python train.py --experts_per_token=1 --vocab_size=4096 --norm_eps=1e-06 --optimizer="adamw"
Below are experts of layer 6 (counted from 0) of a mixture-of-experts language model. Rows are named router (the router's row for the expert), down (a neuron's output weights, with its number) and show model dimensions 0-255. Each number is 128 + 32 x the weight over its row's rms, rounded and kept within 0 to 255. Numbers have three digits each.
Before each expert's rows: "comes before" lists some tokens at least twice as common just after its tokens as in all text; "raises" lists some tokens whose logits its average output raises strongly, later layers aside. This comes from a sample of Wikipedia text that the model never trained on. Tokens count by the router's weight.

# expert 10
comes before: ",", "0", "9", " May", " November", " September"
raises: ",", " and", ".", "0", "-", " ("
router:039190092168143122168104126153145111097154080163143103101135094111133093120103131133202139159129118114086089173125071157164164102123085094093143148156042111074171125114136136113124160136170100107109141110126156075161102118148138154112098113122092157061136162178123151080078107133171121118228144133100111146142149092148129119092145061105116103097107088151162110119107112124071121179120139090144133086141170094082060125150116121118196174148078125083087153152080169128106139093136118158146168165073048153099102135190137131133060133112134127143108122120118146100131124124247168110097116165105128127141118121136165103104111105133079124159104164095092120058073161140145162149149110197136089159126172107132113118121149141153153190165156173124108122114121108117101092066110137
down2:088135080111087083154160137100216124111175145129150142115123113144139081161131137154160139095175118157155194150064101153118176094090087101074115141125115158189140055151066142123140160129178163116165097161123145080122151111116112199119144075146139087077163147156101137099148150128119145127203134098144044101123070059158112101172133145109136169158129127119134140104157178142118094113106110106107099128192132124156123123114123105085203119158072175143172081184142077143134078156107121139104103149089110144162129159081134162119171175137129120099086115085159149101097110164167109097108147132101115105167143152131127128082182130138132099145085097151212170096094141163142152171105157137095153189118090112122189076118123144174173106174082138106125073123134088099176152101159139
down3:098134112100124183107135100139077080108097113082129082133108107192164203102147117149124151101098175113096120113173146121093074141120113149109108109067147183084117187130113114062120158083141107178090152118115098143070154068082115180155124100115067139124082116107144100121120114135121153099097089173077142123123134129098170146127139120118135077174126093116180143080149140141141184119134035150100200145108145104119181207082143129155100143130158125136147086090131028101142107142120125072152135116082114133086100137092163114089137117145149108115132123133183088178155158140192142147199120141126151152095166112089092140127085134144114129139163194115158195146118150146163148138176124079113064158119091113063199086168078138136087115116106124110141173131155098119086094099130144
down4:149132136112072077118131170117144073135153095125101102089107173083149114124093139123110161136174173120103102118151118111050117100070178110114072136099089108117171131097117094163161138131135180130168106158169172088133180098142098073176105121093153132088142143155148158107113113148135137128207176111137193160100192173126184097104191094124106097163125112133115127118161115145155166127124194120116171190190142134091107138116063122132144116105151118178116141162117113107080149094200119142101166179123135112129117136105068112119125156134126185102132070151093135105182131156128189139157097141116086142102150154139069094191179155132112082133076134096161073169134138179104112106149117139168117151059117125119157122136130134068059157084169107111097131162144042138167195149168119
down5:123120095143169125161111108094073147197130077116093115160145108117109154165172166140159131109146158140135179177110138110121077135117079141153055087122095126130147148167148123170148139156175164140126173074098114101150134145153116156089124128172136193169137155161141165097155123141057150105144142115119154124171125151104187125063161132145117112156116135155114123087132127138132091212153158106118150158132124112123150126119124069103162131107159121184101139150137144138101196192111110126097125127112106152134157137106147088084190137048142145153105172141119138080143106133089099186173119208168134085184182064108138171127137151088064122171230167086139098076118143171148137115109081139146089131136175150135154089109163122176103160069092129138037082108080100148076111126140105
down6:161169149168166157161150098148092125156148118111103151164138061175145096105157105126147148108113117147131078118106138080114073067097115128063160136156122124094028168080164117131091103111134107125138125132085113064130118127152112144117105139078117107084132157103103137128180057072106153113042109135101140126096099149120127151204151166093158128154127141114155094107109084085141110084124122124112095126101176098149123140086149086123090141119151081149113086081129110123100071147063117085091169073142108175141107114122143159112114111139066094154125088108108124130121099138113137173177147150165143129085166096148146156102070098052163148133109114108123167165109180176133160143109179120135142117113128144118132103132196048075129187095123090136101130023140033160129080123109164
down7:102152139149104120097095102202144149121102160099126157119099129103112095161092127146100149060161110132190137143133186095061145149183131120139192141140116119203084158131177181163092125178185053102161069115141099121158149040125095160147130132124124193098186100110153134109094165135140105072111148143154152160063197103110153097129074098056138105181145140115111137109112143105152150122043147138117062133163186135090126123119100117157168130133116131165097106165138156105164109123116155130139142088118155149167099153091069160110111106125132136112117126135060097121160150197120111042158117099121144145164076148132125111081128113133121165145047143109131150134085109112157141121166095157165159136173087175138136083159142136162121160107174110146153153107153140069110164118072082
down8:129112176049174147123126101127113121097112137068104109154125153143126127167160132171149167082115101140174168157153126137129127101121105117126115132129136108097095109081130167139173068166138180160184086121144117138119154182067105123094219183158148112222117122100164151111051115160118107179130154133033175111130122132151148155148129255173124160118130153154120116130139160159131086063134107157127093084058124146169199144133087124147075152126112089136188100106167181112140158116105085111116140118112122131111160102123146183160121162116135101131111171130054214150090137140088121120091077160109150138096100077123145173159128144127127102120182121115156133092156115117147112136148129110088144129151108142106138114135101111106190185145112147217090170134119089128104103110139131

# expert 1
comes before: " |", " ", "0", " (", "o", " League"
raises: ",", " ", ".", " and", " s", " in"
router:066153101142189151177109106116130131137135085128100072125157099124094147115107098125146136130167104097123088149176095147179211106127133106112132136153104113086188133080118128105151143122144140115147125087146149070156109125156126133109074087110130146083147165132133168120091138165149157139221129125117104106156117147129150137078126031102086126095122079112144107101121142154128099135108139091136132103172175170096085157170134142070164161093100099096086174117092186183122117147133121120129167118119008181079058136144133143082096138104156150162124141098137162110157088088181140067121118193122077114132148150181119092118168116140086141156131136144111159077096148140123166150177089166090128141129211094133112168159106155165098104138126141090132065060143141121054081108076114
down2:252126146132098159152139122117131127100152185144077114124152157096128134149124126138165086093081135175082120192129076149125162103169116112130179174111078051096116127109126097153123112117150140142112167078134142108136136152158137165079158152126130129116142048160074146171115113152138088090068103137110115086095158112123093146115114210145186126154168182154126151186050091123188145061104150159114133101063115100125104111072135142158073110132138104142090145104089135108130142088095121127101120143163146108104179069136156166105088151088092056144124122111140116152094120083090168093120086095124134133091119135100136111143119068153131123137166103125120157148130161126140113153109159087122136175145133158106174109142190113175183106128148081118038112108146059214134158159132145
down3:152157193100089153147216102154121083128169092172140096170091094133133168072140162146094191117109142075155163130144076131119142074147127142149054121099131163153193122127118171143226122108103167131159157150134115087168109101136118108083142135146124162109184177186140141139115121088132092140071123143115164083155095149097139133115182127127072082137150098126075147152142151149155141137173089107197131120101122111103082077110087113130176198127141102079119112124056126119119073149097170140141133079128139075111143174097143113097112110092118166144076118148174120146090107070156123144137143133176107113091141144124172086132118150094164147127123114116144112110135129086146086101094098103189160144088150090178111114145149034141141157194108057116139160103130155142105206110093108
down4:115160147153179133136143140097082153125109042152079179169103122108141104114079137105146152113133146148129118150041106189111102166133154160068163131118131121177128092126107149136110128103120086105101098136112081123158123117128125067126124142131090101127126159083092149151156202121087084134136090130145133204120191162091113115154144121148163146207125147138146144087156085168138152123174085129134103112127095117115112164102133197136138112107151118124115149120068138170162084171138154103108092194131159119097026139119159125141163084085128164193154179130152125141107145163128118144135137087157185126137105093145082186094095123158078138118104176113141170111141094113134161177058043121184165179086143180154098131209121116156122128098070141076170091089099162159127166143148113
down5:106143185087098146109116127165150141119093184114151149131106056137139138160161133121188152180119165119130149162133101183119105168076092108127112127209105153079119119116111151157115137130109109139078094139136156106092160151200121078157203079153104105088156140139131157120107172139106169127072127115112164129058109063086137175148134125096130068085106160164230132047149133116151108180078140229110118070191133093160147134061104124123105153098099092055132134076128088113090086176141121130201104131138105177131140133111140110139161078116128115150186091131146163101144197118127113128068131101140098098127140151127113159128102098110148126115145117161120138100126138134092137109147140123148078116116158109078112095114131106111127117133170150172169207159173129140140136157199112
down6:123092131192114135160149124156131139141170194087134157122097114115144090132143095128112187117118089175053096132144159098145117155189085105094116147120070124092136192111107084111122106111115095145117187122076117155152095167158122124099104141143206143120116048126109165105153136128113128187174173124097123160107140161049099117168093137157101153124195105169134155141131117131127156122103057142115137099116076134183093144142107095095133116099102116159138138176065159097099113127124126128076086143110074106131142133127092179107099114140153128098178143077025176098142069092124144109095089133113097142154140146173160145141073139197139118128135178155062124086105090181089140132129100180117112138163178109080110105123159128191127160112152098148032105157196114115170127132128139
down7:085138108156137114125118116088093085120200128132159092073142151114150101138118106108106126122169151086112118111066090126146104083124170113150139140148109112121093126123097169053166079161179126142129094157088145118133152111089092140141147160140172096082092124108100076138114115125146073162131178167134123132160152118150131164130081055137112065120072219069145170166193122199151107101078079146094148191153122170093141132086129103180083145148177073152076152092107101143120190146184083183090068144161121115135150198143110077112092170189146093137168132114150162160168182117137129128115130130118120132132113169137101107161133119072121086200152128146123158153149172089099069157105084078116074113142125158118125112128173138161113144120109157156148092131106117159087136187145168
down8:120174121152134094176150151110197117163115128157110136156140113119134157116118156093158084082157141124166153177162094125123134174115164115087113150107132118088101119158139114137090068103173140124147092138113114116102160115130158086139128053132187109152187165162097188190144143191089189126186130065138114158087151140155100117144178168124165128123070148101126175094069146117173163118205102161108143108135088186136151112155078108142140150165061128160076093136142170056125059184118136184102098152130106152133131135113154120150096151196088161094144121200127178118184081143157126146153150154144139115093114152165133138134150145151124122154186108129116064108161113120095139133112134145137171126137126212219176151138149149147216168121124169118122192117145141151132099137124151

# expert 2
comes before: "\n", ",", "s", " (", ")", " of"
raises: ",", " (", " |", " and", ".", "\n"
router:096154087150149101131131115122116125103129061171135081093151079129113110144149128137156121181144085142099068127127083198162147099120065108082125111137082082115177121094086147110128168092168141126137125111162141091138122147116077153089117083154148112065123191142121184090095153150145141117242164140098102159131137138144142077147118044107081136091119050135127132119162126123082108150122108110113094100178164133096118136206102085085190169107136091157105148160108152153140136095150116129138188126097018171130076104146144103094106159144158158167106135146124159118158123094170121070098189169121134165168158084160133107127108121129154173171085093137075127084096200155107121141137089173121089170125163086118123176133124165132102139165147180141119132071144118102103107118137114
down2:125051064116166153165136113185127113132144110145122135092144195105100097172166117143128152099126133163129174128145200104134125087161087128148106086148120079136102182161126145124122094106133118132165097121115130085127146124208091170148098108163121144048079158184138157146112134099104099134153130135132094191140176157135072057095099079134112066071163160181121158157155186129130103131167158135173175162138145098114149147138157150095187133125152117148123104129086113191173148137188154110062157162106098158106164108046189148141109108130122146121128172198133166110129067125144128052139134127116135141173125102117157121094145138101097135138069123130105151126067128172165148148180098124100080148136167191142093103160134141131073127067129154148052079106107109115156145166098128
down3:137094127150110112179164106121143166138135125170121167172141180158151085122092114111129064068123075165164107164095110151114221173171105171129123166099137137122156089145113101145129098114033120089140141169150132168100189158129156143102178151117125129140160104115099048117152141114102143118182097081162183111091111099118127124190142137181147114104172146124169196125126124139140120163093109142115094123154125115111136126129148105109088106069203157123153085124141067134093111090207023141134105147148194106151129132089144150150112136105111166050080113107115127169123085150118131122104107136106104104102073152147097119066130151122134069108152155174192148125102113079163085149156118115123163162172168109134088133126168119105149123089169116166066188097115175183146105129088128
down4:112134230103111160150094066119171088130080155114125144124162114193171075188124095135120133108169120078127144144119145173127184094107175062151126164113161147099100097154185111162100128169123166146137181155096076128124093106101129093127121139131109144117081175111146128125147171153155135141041126093113135108130144123118128172134181046183150120133123136089121116106113117096159129143138140128115119157102141146124100157149105133119097232147112167178118115150108139120186125095108137133137128154174143129037152117137101098143108091132136082158141166152185203092112165092148128134156094050098096147129173148135139120133151126122074043130130220140137165156078130113125131175130127099148124095118143115123081085162104102058164125090079126164104197177155075080103133126135127
down5:051147156106141167100129119112147125142093103158157176091139100138144126061096150123192147092146142164118157156165084037057090133144141086101153131137119164187132125167162142130099139132179137175150108132155115156090159094143162194118117124120153070109114081186149123108112215112163124130169160131143095154128112119177164092082118137150090102146147127128026100112144123153087133110153126152147092111148102082130165122157074159149173167131144137142145134145128153121215143125166100160131132131088131097106135122109109111097186157150094145160150153140080153136158089157138109096066155111145169117147126160193108146123198137129162147078192152121125101152118147068098074117138118144206139140023137100147152166111064148172145136139193071142078151170108135149114140146136105
down6:172106115141148109123107142088074153123130076120077133102122107130118108155128154155168155034121104080112068132173123145131142080118124119132090123077151074147073144139096148122129131168155152159110169154059171107124123131074141121101047097094134119151152065159120135122194127126118129121046100119129132097170124098100127150102110131177089093138136102137165167119111114132084115071154142077111119165122146053152100112137121119128165178124148142141147098181143097101101161178085149199185158095113129081141128091126105097095152120108101134113144105085161128147105127145100040130197157182126142163176163109089098108194121124143169170195122178093106156146161111096071093122105218157125127047169172116125087123123128123176143153088094134163134173122098159159160144110091089
down7:089082141104143070134117127069115155143150170089129085190145165109177147170123097127101133116147090126127170122126139145143165161130100103094124157121138113148080148066126095116145104149190111110174163170092159114029100104101145188063161176169126126131085110150131144085160091162154142165116123117142117066112103117121081160050109059099178052127144150121088083073220135176150155143092126124100068157111159102075136161116120160110125141145118155148142139174104168147163151077129124155155124112138145137175147153154147079094076202110107105140137138145162086101119148121130157142153156112115095163123176158162137114141136143085170072208140145101125073152149165128114161147131168143111177061111160054162116110119144122116161164143189091105142147140087127104131098152116070
down8:092124112118103123167121111158146188107098133212140113053039142125096095136059159073085122095135182191188123110179131148130124194158159131128086113133139089162098087113146102158087113073125156106126143142125155144131162154100135084123179108116057107131158101112145080093157178130165097125179110098132113138092126101132154148188118160123137146163164101114151084090155081083166130102180178108157113126142067110073095154186105111124130114151173140161075178138116093103115140158077109117137101184174181114133093183158134084095145160085097119135148112100123184149098161131128122139148144120104093094089073140149127126114138180112108149132143113128183092099159054149128127185184119174152140136125135125073112126091071190103141114164139137128099190075104125161160094107106087